Weights of a small mixture-of-experts language model, trained from scratch on English Wikipedia: vocabulary 1024, a variant of Adam for the experts.
Below are experts of layer 2 (counted from 0) of a mixture-of-experts language model. Rows are named router (the router's row for the expert), gate (a neuron's input weights, with its number), up (a neuron's input weights, with its number) and show model dimensions 0-63. Each number is 128 + 24 x the weight over its row's rms, rounded and kept within 0 to 255. Numbers have three digits each.
After each expert's rows: "comes after" lists some tokens at least twice as common just before its tokens as in all text; "mostly gets" lists some tokens that are sent to it at least half of the time. This comes from a sample of Wikipedia text that the model never trained on. Tokens count by the router's weight.

# expert 23
router:175116123130120136091123138145129078166146150084102170112124150145128138129146117138139174085094100129132082095109105121107114130133130129157128133141163119140091127152123158146168138128140099
gate7:133129143121124098109129095123130124177138119103162168113124075109092139118134104108117110119141118144117100125137099181169190092124126126152137100169142130102119173102111159133125105101129128
up7:125143128162157104121130128166072137122134085143125145091094110113150126120115112100155093105112193142153125107126141142155145172134163120136125177102131123097141133139154159152109127121154148
gate8:121146093098142106115101143138120153181141100113110118183115103147169161093111126111109183090158126163108134128106165162140106179123184109105152156141111148125132160087137117127143133110119102
up8:144109126159086134179180154101133144071108110121164072122143163132114119164133131110181154126122125088141133171110143117128106167159155108101120133084119116102137152164154142145124145136171156
gate9:152123140138094132098162088098116115132052148148167133175177111117132119103125151124132146142130110106097115148106112138141118120146105167141111131116136124137117133101122148150143100156119137
up9:126159158106164144085153122186100138150126142166111138115154141109140148126122123138119176089108150085122166147139139104171109110111137102132142145070137100139094110086126154089114136104161146
gate10:124174139143135148137106139163123143166151130107179160102127124168148090135123152100123164134122099079126141116139131112112133154121125106128132106121123115131131116164144126148124120088169164
up10:166109127110110155104128142104140126115113144135113087146161167116101135132152119100105122167170143113101147104157173126127162119139121113112143129117146155174127106094133123117139124124109071
gate11:122056161083143116153108135089140107135159121114151183103124145150132108140153117133114138128116120138116134067131122143113165173111129127145096124139146154127094096147140149157115149118159094
up11:097120151138119122115097087132143114115104132165155128111139181075145128126097104148129148122114100111124104118119128120114111108129167145155134112119118147135124122116145100136143104112188109
gate12:140127177077166126139164125132106114120177122124096146114146138136142196123143150130133129133132135136159110084153136135117102116119151156110093159117132123155127146106089138103148115137141093
up12:156158142067159140135143170132120134098159114085094158130140138174121152137139124111147121109145142131129101141166148109125138122065105119101142143120111123151069117155148117152150128121162147
gate13:110172115106110136168114136123103128129125112103107133173144111104149104134133117143165130178112121118121098110159115131169112140110112162146170063166119131103110114125108170147105120181135098
up13:119157125110107120170104133157148160123150101105079147136104125140141162095165092130142134138078129159110099103120079122147093133178138166127165107152145090123129109138113150092133130136168096
gate14:137095123118145163129164139160114076144098092116110147153112127092150184131111155106153136108135153125101128121126116143107141108130103127118167112168112135138094143134152102154114138111132155
up14:164131082129158121160133134155127128170165124116100142130105139099133145105072145148085114104134161119124146101141138102160155169172171144123123121138128089128154123124121112114124135120152160
comes after: " L", " R", " l", " d", " st", " W"
mostly gets: "eries", "ife", "istrict", "ite", "eat", "ld"

# expert 2
router:140111156106113094151124123143136145172118184146119171161173130099139119141163136103108136109100146123089122133123107170085138145127145171103164097140135140125108111122130144105098112149167150
gate7:095107139146143157100143102127150128115083146120101136112119146194146144138164121184151094115125093108130095108136128170116139111163115106174075101103113121098105130084132152138091139120132118
up7:114154103131139113145103162164145142138139126187143166106102070145137103129121120157115091104147096105152137139114115122105148123148118106115132155122179102152113124099130151144126125124106105
gate8:086131120146164096141134075072113135130158144080101135109129135157096123132097146125148120116134118092150111092144164173116156161158158133109149144141160120116164123127154114146096125121149099
up8:090154090109103158123172155125123129144127108156134120153090133138101160121120132144118133114173105121161124130131127078169128107104094158133148129151149097108099118113077119110143126133151155
gate9:128118125077157123145124149123128114124081110131145148110103112127117098104132092142086122100157123123131149098129101141098104121104164097129106186163157150165101146125081120168133111098132128
up9:174123133111109103038104116121171101122157153084124142136178153123130133156145108162125150133121072110151134122132132090150107112134122124100117154137121135071085080127172139119094151142093138
gate10:160095157154151144129148113126171139129092121149119120108074117134117096157153149122135155167129119123127148121087102111151102104187118120156171173146121084116131136165130094131146154123134111
up10:104150108159131088153111098120114168111143161163133162146089102134107121118105154085162114190094099134095130158081105119123121134141110113100104135123143094090118123141123116093152129098128165
gate11:127149121125154160118140132147108094150158091116110144134114137140121159119126137106150132147183172159158115120154156115151106155150162112108110101109074153166124153162170096141156157155162112
up11:171130145147118172113107120142143146173152103147130124153152101175171149127156167141156121122091174135130149127105145104142096145144156088114131153104078102179178112176155127110172129097156125
gate12:097151080132118099149145116137118150136173102134084109120143128117120155160149102109121119087137089089100133106135146105120152109137130126119104080099089146113151100103134114153130143114141120
up12:104150122119126129130133110110156123100146166152129161125128142131078145138123159117164104097150140145138116096141085144100142125128129148120095180113126131185098126096074103089133132079162107
gate13:108095151125104148156158130111205141092124144152144146149083106065119142149066090130104127160079107114163108163093108133158112120110124123110141138131144112144106178118098136118115114127148146
up13:122193137114115134121120076098112117139160138117090130115153165149154114131156132115155137132127143137129111139162143139105146159110173112137155084131152120148106125155156105137156183097144155
gate14:123120124140124146141103146173128120099175122165141147128073165106170153098130130120126111166118127111079107132147084163152113144092131123170085147143073116087142116084149151123155129121137082
up14:151129149116115097111147091167111102105121149115152117106129138162146114150105126116156108139158086067116100123134148153138125088110102105137111155109132151185176113135153112106140149118145115
comes after: " |", "-", ",", " the", ":", "."
mostly gets: " M", " B", " L", " G", " R", " H"

# expert 14
router:122160089136140107106142150133122122121137106124118173134115116152129134104131091123156174146137143131170150102144129149169101097159120099155114144113171162127168166095107129131130107103165105
gate7:109117085144092175114112104157090109149120130133134150074131175158106123148105118107146144108127146192086156128139174134102139140106128172191154114146123146129128124142178141097144148137122126
up7:127121157092122151129144116123135137102117132139100072139163129153165129131134113129085156114136108103074141128108127148135107108079078091159093137129132067112105146131147101119144092142098118
gate8:151143143105147170146130078142164141080123144165152156102138124134104155073112130159115137156129109088155125114163165119116162140141124142136134110144162122118135135138093158084092097123138166
up8:171158101103122153142144143117084160122106135142162134148160116150131153122124128132125066157149094121157158147110109151176155162150102095111113189169141153144142151141074120139082131117118111
gate9:109105139102138107154095098157099136162116128137087105174166128147158163152100148122094138105164154148117146129138117106096100106079117136151125121142140127131135113130125178073159186126131126
up9:103122150145121112127129115165125129125138133161094148112107128157140139134095128152096129153105123150161141132148089130114104115131135148134184129101134130147124113079145088109130083155115106
gate10:100107099149170113121145157176129111123119116146158166182150143128126114109155100134098122104099063133094128122144076100142128130135103100133109117100152157150080108130152140132130097097150137
up10:071125110127128120094155115135119137105102109131161141096114106149123152097099115126135133096157195156165133164099131125165121149124159119117115143114090143076143127135149116176153160155096125
gate11:121139125141132193113150115101087107155186122094140133105140104126142123156152081121094131087173131110153136134088136113111118131123128122099121144122091173124128135101114162141110156116095100
up11:126105117097127090097140171119143105099117144167133072153130117161129119120095124137095137174096137119111112147131095100141135126134119134121137084110132166196141079107167153095104116136125105
gate12:148150089161127166111101150180109083172155139125119141138147107157106093148140092144123128115137093136153129099129125102148102122159099122141151112154137129159127135118158160144123131109167143
up12:129156113132146148085188138119105133113102118105141123063141093134143104111147092116119100119143091128118130089119106162156078105143083080108132104117126101120087145101116144143136131094115136
gate13:175112114110115150125115111113176126086081115118100101142161168133105130153131142131140167162126116114145127132108158167141155123121104149136100144128086086152121131079149135138111083112127164
up13:146126119095128153177129141126120122115150170112103095148137095097175117133107088137116183116122146150162116105146134130105119125111101086093135162135120138124127089159157126070158082107079150
gate14:133152140162132089150115175126114132117144111131124123137130147154138133104156161103127169105136097147091121122180154078131104152145120134135140167164140154147096127146103139144131114105099087
up14:151119084124129118176104098140097163090132159108149133105142159144136088182142131129143117121115113135154128106151108126181102130137151174154154098133141071137159115086133115086124098123100168
comes after: " H", "h", " h", "em", "v", "f"
mostly gets: "al", "ical", "ative", "eral", "ess", "ous"

# expert 19
router:150129147113106122135109136109098132125099103118125127146114122090134111128121112132091118144148089143124160132125162123096121114161130151092142130155098121149139091149151140103124145171099158
gate0:127125057093151113143115089117123174111138140133122161152123120097058138127143113124139116114108135088123156110117150121136136162108141127138133134142129110084121109142079134102100123155121137
up0:168119137069160145104097126152140119139100110153092179140130119154142147158155143149110145113143121125124113127121120148144113152142146140165181100127149154140087115128111116111146108165155109
gate1:122146139134184141139123127086134111122151130104152115108123080112125138140082153133068118125155163137163157120160129123154116102109121186097128121176143123115142127123134156145163144151096123
up1:135104099126115160154106102107129133095127133104158104096092118125147142127115136142127152148080120098092148170113094126154148135137142114159111105129067172108104108130159129130122069145142122
gate2:095114141122157136101140108172143119112125102148094105131105119097132177092153159111121161149154137166103137156115144149094091107110105132126117140133156136127140152149144163156171144160179148
up2:146139133155126130146092099082151132140117148131171151121108144146127142182104122126137134111160119150132161119128083110142117114122112118182117121125143121128133092136106101106078097081114109
gate3:131143151097141131136145077085120159134107156126192106102151101123127107149157120138148118156158140104143117159137136165121114107106121177113094155146130160137099090103143146128066139147154148
up3:103125141186118133108106150120097121153136092087151149154126120142162114166133142134106081138140182123138111116138153126178137095150109139114110081047127150158110149143130161113117130120114138
gate4:101157168099105153116171130168107092170093102105131140113139143100102107114134106122133155117095099137113136154138082115103119113136163140115177060135146176138107134127144137137074096122148111
up4:153108137124132162119112118158171132134114100115089167096107126099137117109119128188132135109116113164134110116111078137088138110100127156131153090139097158114101082150143121117095107128130163
gate5:127167133122143124104165068151076129166140183132138176138126139127119136154149079150135135136161094119160105130147132100105133113136143151112167127145111130151115128115112146093113120103146171
up5:184147109159110104085093155087128122128145106147129186120166145154159110141122131119107147105099124093121123089130130124158107114163100104107145146118111124124128118115106163091129114096120092
gate6:131141167127136153094154132138167124124123107119165133144147110150175146108122134128128129137179150134096129114102140097152144147150133095103083120136120124133151160177149141106143128143149102
up6:102107153140106146146111128132096074149069122137124087139122120125111126109162123120116097098156131114161108101146146126132091170139114101131102096083120114140170119138082120152160117165119153
gate7:106122137125152126139104105118137142128141142120125116124140123097155111131144143126084100108162113132128157141163128116114113153101165136107118111208144184134132094136112149123121143129097135
up7:102132127164143126117130141142097136126089117139136090121117107085116166128100092129132107131133160180112148111114121126132118131149180149142112137096127151118166158124122129137135126143111097
comes after: " P", " p", " A", " M", "p", "P"
mostly gets: " p", " pro", " app", " cent", " te", " Co"

# expert 0
router:131138145143149128144152091153174128098135137143165123153121101155117192103157101139143101131144128090151139157127113126143131147160098127115151139092125130163100169117096097120150154120142106
gate14:156129129134146188098113125149115195126126118145134141124119141152176159112127144116123098124136128122163093110127152181097097177125112164126078133139140166129142151117153143123130090142157136
up14:152121123109107158116145107121125113117129108152128181118130115185089160091115153114143140131090131089141132114142134148141107145109105173111142148141123145183099148112133120111122120150115154
gate15:092120124139174106150150090159122116131110110127113048151109164102157125154098085154136145127141105126123121156128156145147127141144150131105146142149118161155164116107172142121126167092128116
up15:102122096104094125125102151164099148110113140134146164126107113143149135139118151139116124122098127148150143121125108109108134105104061133158147140135101118132147125127117142117141131165121108
gate16:155135161146118144136104139133160112139108165122149153106134150115138154178120101109146131100128085118091173114145105124129144120146083154071163138161119108141082101145096150095143132120093118
up16:118156085145127151118159145111116104137158105095114086105137117098117117148142133099110141127174107136123134135150156133103130101123076147087138108110119123144108133073090129114168150114095142
gate17:131115099106161163156126106141122113123107131140108118162154149172136121156123120124116120095086067112120120122126142135116162123130158105106168112143153122168142171128138116161109103134113159
up17:091194113121191172142093119153119136150109151114150149100106112142165130134103101134086109111166127152144122138118108149152133143125087102098148140130109136170082127160130121096137135086132142
gate18:121124101142146136129111135158104198105160120107101180090103131130132160090113120127103145138096096098111068130163128152114171136153124145161139118131108141156095130096164113102154114126136154
up18:145164163108152113085137164163166080158135131098146120138159111142123141142154094140094124144136172125139153107103070125134139132112169101092126110150142148125101157151100124132148147109117140
gate19:137091157106095160175130121131157122143147124110066155119127161132093128119146129132115111092146119115158128123159117136113103117135135113132114094119112112112111097196116159120087125165135092
up19:126175096149091086158169148113125099108150123108125134134115109124105088106119130113153109103113118116114108105095132135101111103118093142087142167110116120120122178074116078142163136083168105
gate20:130112114088151160146133084082157122143094145119116118133107093143111139090142146109143122084099102147119158169200150159109137149136144106090164086153139153153117134124089116114122127143129152
up20:114138145152086107111131132155095152113174130125107107138148179133112090119121168145064114105094110077098121099132144159120118141131115125110160136134118139100161101111137117124130150169148121
gate21:149135130115132116100180096141109147134113108152167129140123118164106128160144154121157145116142120140096152085102144142132149122111080160158126126111130120110115125106102126151151108109157149
up21:136101100150152128124103115128159095162160119101144142126141143168137112111136152107144080174128126112108177105128144121146113150082124120125102155080115112119075128152148098132137112096111150
comes after: "\n", ")\n", " E", " |\n", " J", ".\n"
mostly gets: " to", "===", " &", "|", " after", " the"

# expert 7
router:106140185137129107125126140132151129145127182150146126086166128119147112126114131136152114105116108170108077147130127152152131134157097124145126130124121165096141114117166119141065161117137087
gate21:124129083127129142158182114109088103141135146146102156134134178150143119128128124085151097123142169144166106110135123185093166141119131117098133182125129154141103097107110119139180139130107086
up21:127172158126139160128151160138149148143175074115164130090160149148144107121124129107143114125108121151139177105172154130137153129133126151142127129160104159157163098157131133134131118137163121
gate22:108148152128150106187168133145082143147152076095112118126168134139162120103135147137099099102147149138146153062135133129132109168096160111147135167131161167123120148122141121112126149158112138
up22:122146076145133158094123135123120114101166115147111139130123119121141156119148112148126143176079125160181138144124147110158154119131132154120156140144125172149118103156110122170125099117099106
gate23:107128130119117117144145132107131122126143099184070150108149099161132155133124136117156121112169095132133077139119168102144125155075161143109152157106131142112118129071126094106143141099105156
up23:112141098129135095137129090110161144118122129089099093141119155109098106175152121100099147106101177134101127101088100112115139103131101113166159107109092071122139106145147102130156161099160116
gate24:125140097110152119067144124140143143160085115102156152145149113110129118149142099136096124091162148141164124108140165132155146160134108108135133096120102137121157162123173098159148140123104091
up24:091109192152112131135140091125114162107154187147171108106201168119114129097102145158149132120125148134135162113127119171144135152138132115152132112102102123106110169112140150117124136102115151
gate25:161164122123150136133110108160130136153107086138094155119126127148122140100144117130129177086154123087115124130167111106095097143147141152151126128118137149173116128132155125154150141144156127
up25:086086132118101127106119148094095128142114160091138134132081136162114133107161157121122116115083125167152105107133139138121150142109125174162132108107156133097113152106138160130120160112133116
gate26:130136165107132176096123092185125114123128111085149163119105157160124103158137145140133139154132159128109111093083086142116131097145140117138127126145119133126144177108113144118184112106180135
up26:128116134128179137085152113142123108175106091101125106110150164122110114146149144109127154098151118122131108181094149142136112084129162103134094102112118139099100165138160110162107159128111111
gate27:163173178130112098156153119142083122093154162150147119085097130138140090153162126137137122165124133107126133110139146171148129101130083097127124160099097167147150115132067158132089134154151144
up27:147154091122105116135132106099109132137118160119131132107110075156110102143128159134137126118182145135151181133130144152123124113146153153097151112140084129147107103112116137098115104149102155
gate28:169118115119109143138088137113159171166111084109086126081166106082167146119147111162159101129123157157146124125146095083110107101127115128127131128143117155113081085144181118160138129107149127
up28:147148124104149085180111108122116121099120127125110144117127133140130151124117125134130122161096160139159060133150153141117145087101136167127116125140151159125153125096113142112108155089114101
comes after: " of", ".", " in", ",", " and", " to"
mostly gets: " the", " a", " The", "'s", " his", " that"

# expert 31
router:109146123097122141093160138127123141123111087101122136150139150142107134117138130129096132093100165132140112126101132104131099151134182090080079126117142150157110178102123121165149138109147122
gate3:092070102139145141139124127103108171113112104121138099141140107116128102162156120085150120124126110086125152133121095112131115137164158106123137131179096167107119134147145131116124149104186148
up3:124138105096138123128106124136130076114146135179158125140122120129173070135090154132125160127125130088122139152130083088144131142113127139109114070148102145181113106143089137122104124108101092
gate4:112135106085156146140115091106121155150139114127118144114158112118108133119146119136100137179164169095135153168169125123106120132122170119076124174096135129150118102083071158146106110129143078
up4:103120096103167141156121154113102166114089112165111129131105114118125128086110181104122126127094116127139138085093103150131136122139154107137129162128164117148167153186096117111146108079125145
gate5:099120085134108140123130138112146140153166145084114122147119141132138160108120113148122112109120145159091119095126063145132091156125161134083135134198106127136115136125093098136096149122151158
up5:161097139148095145160111167103130137090109161120146143150106153096091153176125185126104104167119119160148144092150144116115131128142106144123136108115144100152148112149121127099124163158069090
gate6:120140129136118110130133147133126091164178128131119130143129128071104165109088092137074124130080120112106114126147133130125127176132138164149104087130164166137133124170088166121119166138125102
up6:153158144079111120091105140159117128132163105169085102180094135115129169080160103156147095139131123122143139129090120126135102147117143123124111126156143147121153137148142132114099156079126158
gate7:150118152120152114140139123172095111121111141109149137112128125153124184118116107136139119136080118149077123097130137114085113144140127128171121109140101134120111171099160157135100149127136137
up7:144111132105103160163151107177087145119128110133164178117145125136096138093118144119107110119151146149114119081161110133128107138108131122142115136125085129156121111141139108126134101165141100
gate8:129115151179085181096147130141139098142133136108134115144076163157127150114121112127157206134140135129171127111114121133177115128168136149129117108106106156130113081109123131138144159147165158
up8:142136137112145112157114120151119103151153123136117134166098120141133148133135156178109113129145112112078108086171176143129135141106164127126092125150144154123136129118155129135119138112082160
gate9:171146115120107104121097122138154117155098166178134147135168133159120152111153121144129164138121100115152139064108127085118132136133165132145131129181102150124120158167115095157124125115096142
up9:180144133148150170122099114130161124133181132151148116147144135201179191133145109119087123127115086126094134141133152120132148115119124097163155146148132106115128145131129109141161144105121101
gate10:150146145137107122121120128135126123107105120169117158121137143170104141144119073148106152143086152128141107140175136125117136143165138166112109145090120147171112148096079107107097149144095124
up10:121114104122135116138134138082145149126132131150142109125157150117131088158135175137134177125140139163100150151166087091142101094107121160093128117145104098096149145140143100122139098167110174
comes after: " |\n", "o", " s", " Y", " S", " D"
mostly gets: " which", "%", " film", " September", " June", " May"

# expert 16
router:127138155136105136157091158153163125170141086124126129147117163168112089139155158137150154111131108123156128129137112108162134095121111137137170078114176147095160122142150088099114132124095161
gate0:147136110146088119156110108124137162146159202106149195125119080110122151126126159091163134113097125107128153120125106104128151123127138156107150096158130134147079140123147079154143121127123128
up0:129116148120121104118105116106142149122133109134171132147115132143130147139128141077155123140176133099100111129122169131140145079130113152121176138137107102065166130184113140122158160122125164
gate1:162088116123116102168157142155134116123130104111146117118127111133129198109131122132136109073158153079137142112110160126163123129145139130129161201102126130153103171093156175096124147155165140
up1:107124109139121084127077108114091125152074113128120153112101129132114091103078150115108139139136129145163076089140136134107138161100154132133136116115106147128132112148129106103149108101114097
gate2:133139133095124105143110107138145137176109132176112145134151107192137142132110139096107150085144141077150143075148085125153134154154149129156148094135130138141119148130145093090123091143157125
up2:100118148130104073100124132147084119153074121137119117124140119103133139103143112131111128134139113129157155135109134162101089134184132119116171151124131144134124144138182130096112150187094115
gate3:125157128082138164169111134139114105216151148158192147135123155150127113120154145109141142146152079115114145098148075097109124101141122123140150120124126138105093125148139139137080112135109143
up3:140090106135111121131127119117135156173103130118123156151119161138117082147195155114138136157131083123132143158150108120121150102137101138113153109108148113129134126089129162127122118128168152
gate4:164106163084160161201101142137105170122103119100148138143132134154090153104161088110114174102140127119133160123153096134132150148193145098144119148189132152095126168143128129140112131134131123
up4:135126124134107146151143137132124118106149109098141134109130169121128114134146152090144105146080149118145116083104090140098105158135109128132089115092102102115115127118152097131139121126121101
gate5:167115150126112145103121115167144123227143124087131131107128120149117153148153117099108141124124077107122115144145100117140160105128167145133163142135113145186049132137135134139120127119143142
up5:150111139143104135124133119144141106176134124115170134133089166130145142127111109128112141108185090137108135172162163142135141098116137115105125087091143143152057113119113110109103109120110139
gate6:111129085115144153130129120120122110116147164126144125127102119122135123129145130110154086098104139114117123106177099126151178139102129119103175083118133156143140128129108135181147114138149105
up6:098152180142124128108161125129089136141157133132108101075123106110109115137104146149121144130171102153095083159124147111132139089124135109114101137110168132124170176093144128117125147097108095
gate7:102166169112160129088113091156106108132107116129145136135104128152115121117166114152123170144172110127095139132070144136171139136174113108106122124146146141101101176175108136131113151129183117
up7:141133171168163108155155108114079132134092106091125130113135106124115155104138131132152144149109189082093114142122107151187153077106118120117153138096159094155130160158113121128130137120145159
comes after: " G", " (", " B", "A", "-", "E"
mostly gets: "C", "R", "F", "T", "M", "ass"

# expert 22
router:155130165069133127155095111154145123122119130141110154141200131154129113118104116087086086119128094098107107125156137123089160135103124141146139110134131149135141079101138113124115134124098153
gate7:123132169114131095122145112081118107112153150101125103118140111153146165128125092080071147115096129095107109120155122168096150162109124141113093098164127152140114126125108136116135144093152131
up7:116172097174116128143131132096164127117123129147105117172116123128084105142152115131147118121167095168151129115146142133152159127145165145163107139130135090066098100146160114162163095149094093
gate8:145170163140171121118151163127153101118135134106129092156081141094137148128178157161116146140112110087142149126129128142110156100120089140167102093115121145121124142136120139131125117135143157
up8:122096152088104165134142119131152155131146107128125097139120119110159137108116141149103110111134106140107158140088114119150122155156130146169139163138117128141135135156120158125105111125150138
gate9:141182162138108122137154134079125145164123116143144113146133104110149116155145140073113118128133136088126164154137139156134137140130134109123146099104106127168130117112130101092121093117116145
up9:154173134139168074114146162165173137140116159119117151176122147139125161118136127152166146097150112129179132116100097144139112137113106127145136186150168135121131129110178126109154115149163125
gate10:161136160130137105135119088132086128120116157141146133104130140128129138151148122103152156116139138082109096131101141167100120166165118152122161151110150101144159144099117111129088139077164109
up10:138109098102084173078128147116152138138099145117122115149117128173128139123146140118123122154091144108140116122128168109121123114126147120116172071136121094133134128134129102171127092145150164
gate11:127155143094122165122122072136140121125125126129136082105173152142161121114121121109119128132120187094133122166132129180111167117124125099179135105111122127162174130102149095171127105133148103
up11:129146108156105138146134135132123113112150143146126117128120128111138165147155110166105143103169110132117120101167166101113107153135111081132121126103103142126128123133135149102098109160108117
gate12:158126173113127127134120147157110103139133170119132142150094117127161145152118136127084125100084117078121092138168134197133150112100127120149162151127119126136124143144138147138096101159182091
up12:182142156108104130116140156158096100148135145132127123156121124146190122143129130117109130132094141097089091134176141194133122109127136147168174126122126120112160142103144159121094120173183125
gate13:109179106112100151133129147137153096131106125127104091124136139123113175101147089107145127118138100124093172120122130109116137167115106100123167116119147142153109160123115098102107129077128086
up13:097165126136145132162119167089122144128139159131137148165125113095147156086089123085108131110100122164108125103111140165132152168158129132154139168103123122139108092125112129122133099137131112
gate14:105151131161138115124125110128097117136089122167165119098132121090081097148132145128116089137137143164107137155182097120109103175114116130102138120107115118123110135135134107145129143163143089
up14:112145118131122148138128114143119102121108140157122138110092117126156094131127143147162142157133135140114125124114112128124110129140101115120078125122102113166141123123137165097104124092120087
comes after: " the", " a", "-", " and", " \"", "=="
mostly gets: " f", " w", " g", " b", "oc", " c"

# expert 8
router:091153104106090100158108110169138118096142133099126163132155113165094129060164105132129165102133103153135113102130127110092140155102113099087098147157176099098116161149120130127126163114142135
gate10:113101115125133089122098077118123098153142124136116105108138130146124137113174082111116131058098135153107112114171052110114153140114172131124144100143096144136099132131094131158104127133141125
up10:125134136142122080139087113166132122124132153138119083131128109120140127133102150102101137156124128126139133100135174097115122110154142152145135132150168125134146096183114140092100128125175134
gate11:145095179138141123112139120141116141152086157153160099123188154130131104112088141107120167085130138140116179107136119097121107149110099124132132063148062140170127129150145128107150121117139112
up11:131151107116119132109161138133062160156142131179157099125109140126175131117108155141098123159140120092123121100180140109137145121076130137131159119106129141153085125116143149126118148118132145
gate12:125123137111113145094112136134121115151137144140166141085139147140148208111126133079142157082138125121138139146134121155134139138081133095102143145181132131176098130130139119106170167082157126
up12:152108116090153204136140134117145125116144093090094113095130108126090108156103117117145103133122110115115151153104138102138149124149126114138140097130142144112122162104161133147163154165139093
gate13:106113104134140104141138168106167105127131126117122094161171088168120118149142157159138119103173101108156120142132148132158126097126086103151169131078112114099120130145104127104167106132092131
up13:108111112090115093132147116086163133124135146095115182146128124119121105118137145122169119108093068100123149094167151167112083148103115093099139139150136134159089081155102165132135091131108137
gate14:118139177099118126169099122116103123141087177091148174096161096110126156115139154167121146150143136127115137127110112162087127143107121103108115142095142121082122111165154164120118113101119078
up14:144119117161107174097095128108172116141123100109089113169168151122169141152179126121126149059131113147121128163142143144154131132123157123157105151124170116132168136130132143127147075151148131
gate15:139152148133095135104126152143094103123094101113123128119059133157116142104156068133122129179132141100128123123100148108154173137136105110152124138151108116085135107109096156168079147126169146
up15:180160119147134129128089118158117156099096109156140126094129126142130144122157089094143163165154111131087113133140131098125128123104154131116097128129111117117132111103117114166104118137105118
gate16:158095103156153104150102125150147140136139157162085157147163104156132148104171102142163165101089101151138100113131141109115082113103122136157129107117112146118106127134128129146157105143127109
up16:131137100148118132093105112162147108140168074110106111157113114122123127103131147161133138104080126101186101124138169129146111101080091159129169132118140120137082140131172166140183117111167132
gate17:164110140128175156160146125128103090098117158127125132138143101200130093101124144154171139144127131117118108081117119164133079127129088135114136110123156144139173145112093103146113149148118099
up17:146176126147152109176170136147131138134156160158119131117154118128137141111133149116135138167184113128126106144106140144153145144115152157180153115145150103154152136151117134158081147175096120
comes after: " s", " S", "S", "s", "y", " H"
mostly gets: " t", "n", " n", "pl", " cont", "l"

# expert 30
router:158171140135117102144121137134106152144101085067114170145159097118164127153102104125118116137123131114124143095136105164106133107132098112104114084124091125100119144128159134108106145137133109
gate17:091163108117119144149185146119165130121158132144189121089151124095119132102106085125098107138110153130092162163134142177116157156121139111130127175103131174174124158150149133148145172132148125
up17:134125163098126148125148084125175150152153117162098144169154160155106087109156126141092136121119120143143077147090114146100126091134140100138079135124105153111156112114136152143104116123111082
gate18:147164153103100091124124098167081111143114126109170092124153144139120159134097144144082108115079102136122134112145128113120116128168162114112148134167144131151127109131140113085142149097094156
up18:134135134127155123102128142118107121166174124122139158091118087109123141114154142103144112148158107140118139148095114171108151216108136118144088119158115116160148129139117103126138147099108158
gate19:130097149145177161125097114161104114115128125151160145137137173124133158107104092111147108138155091117174161142140147136124119078133132133124175132161138154113152119122121142126170118119134107
up19:113170095160122094110124092081182119121135160131125096103153151085076107144172117116152126185113141108100119137135106129128099114150140139146104147107114128143157099145129083116116136109147162
gate20:116131124090164107137128146180174143097133108111108145126117119117090165132132166173113108132098155070172149089122100126098164142184141119103086118156151111089142111132110157141151148106119107
up20:169110111124136167099105152118131151097116143100128159177116131121126148105123120109142178124130112098078157151167093126142113140119107141120099144150083107159112119141104128086123122123118109
gate21:119137165072129115162144116083124159162156117149156121120149139087132161102146127132154151144112172095127152139155099122121132140136176107130164154176131151140115134142125158164140134151119145
up21:138088152139151122089137137120150124127136136186177147109137112148115143106143122084133095098091115118123157102099138154120140099151101145114154155144156097153108120126130121154097114131165087
gate22:176102099142169149118108136158106114120102142125087138151150157142135119153150154148099142130150104079146147075130134147099150121145117139176131126126111125130127106072135140098100090125168172
up22:168142131111101109139118090094138152134078138143145112158128144137131116132080078123139123149170118101154124137131147164118091067147088131112107087133137148166175153127134112109155170105138122
gate23:153140110127109137121139086158136085129100137110093122061120117119116110133090119139095114111120110169096091118126127123096139134148136131108120153174140147092102144128084124177156134126128114
up23:109121114100161147118162146116116155076107102100133158116131165102142133108129108144149133158119091105175165088126120105090109112149105086103130124140127159134123118129140135125156104177123125
gate24:093088133138112123159149106135123112144175165119124146135115131136070119094160137157106113132162091123162117118113130158124157136110110077155101128111146152165137158128131104090117121148123133
up24:125133137122111108122105110162112131134137160102130151153155131123138096150082088125144127117173119159156125096098191147093138110097126107145136142091113126137081122105177132091170109143137120
comes after: " T", " t", " the", ",", " and", " to"
mostly gets: " re", " \"", " or", " o", " In", " se"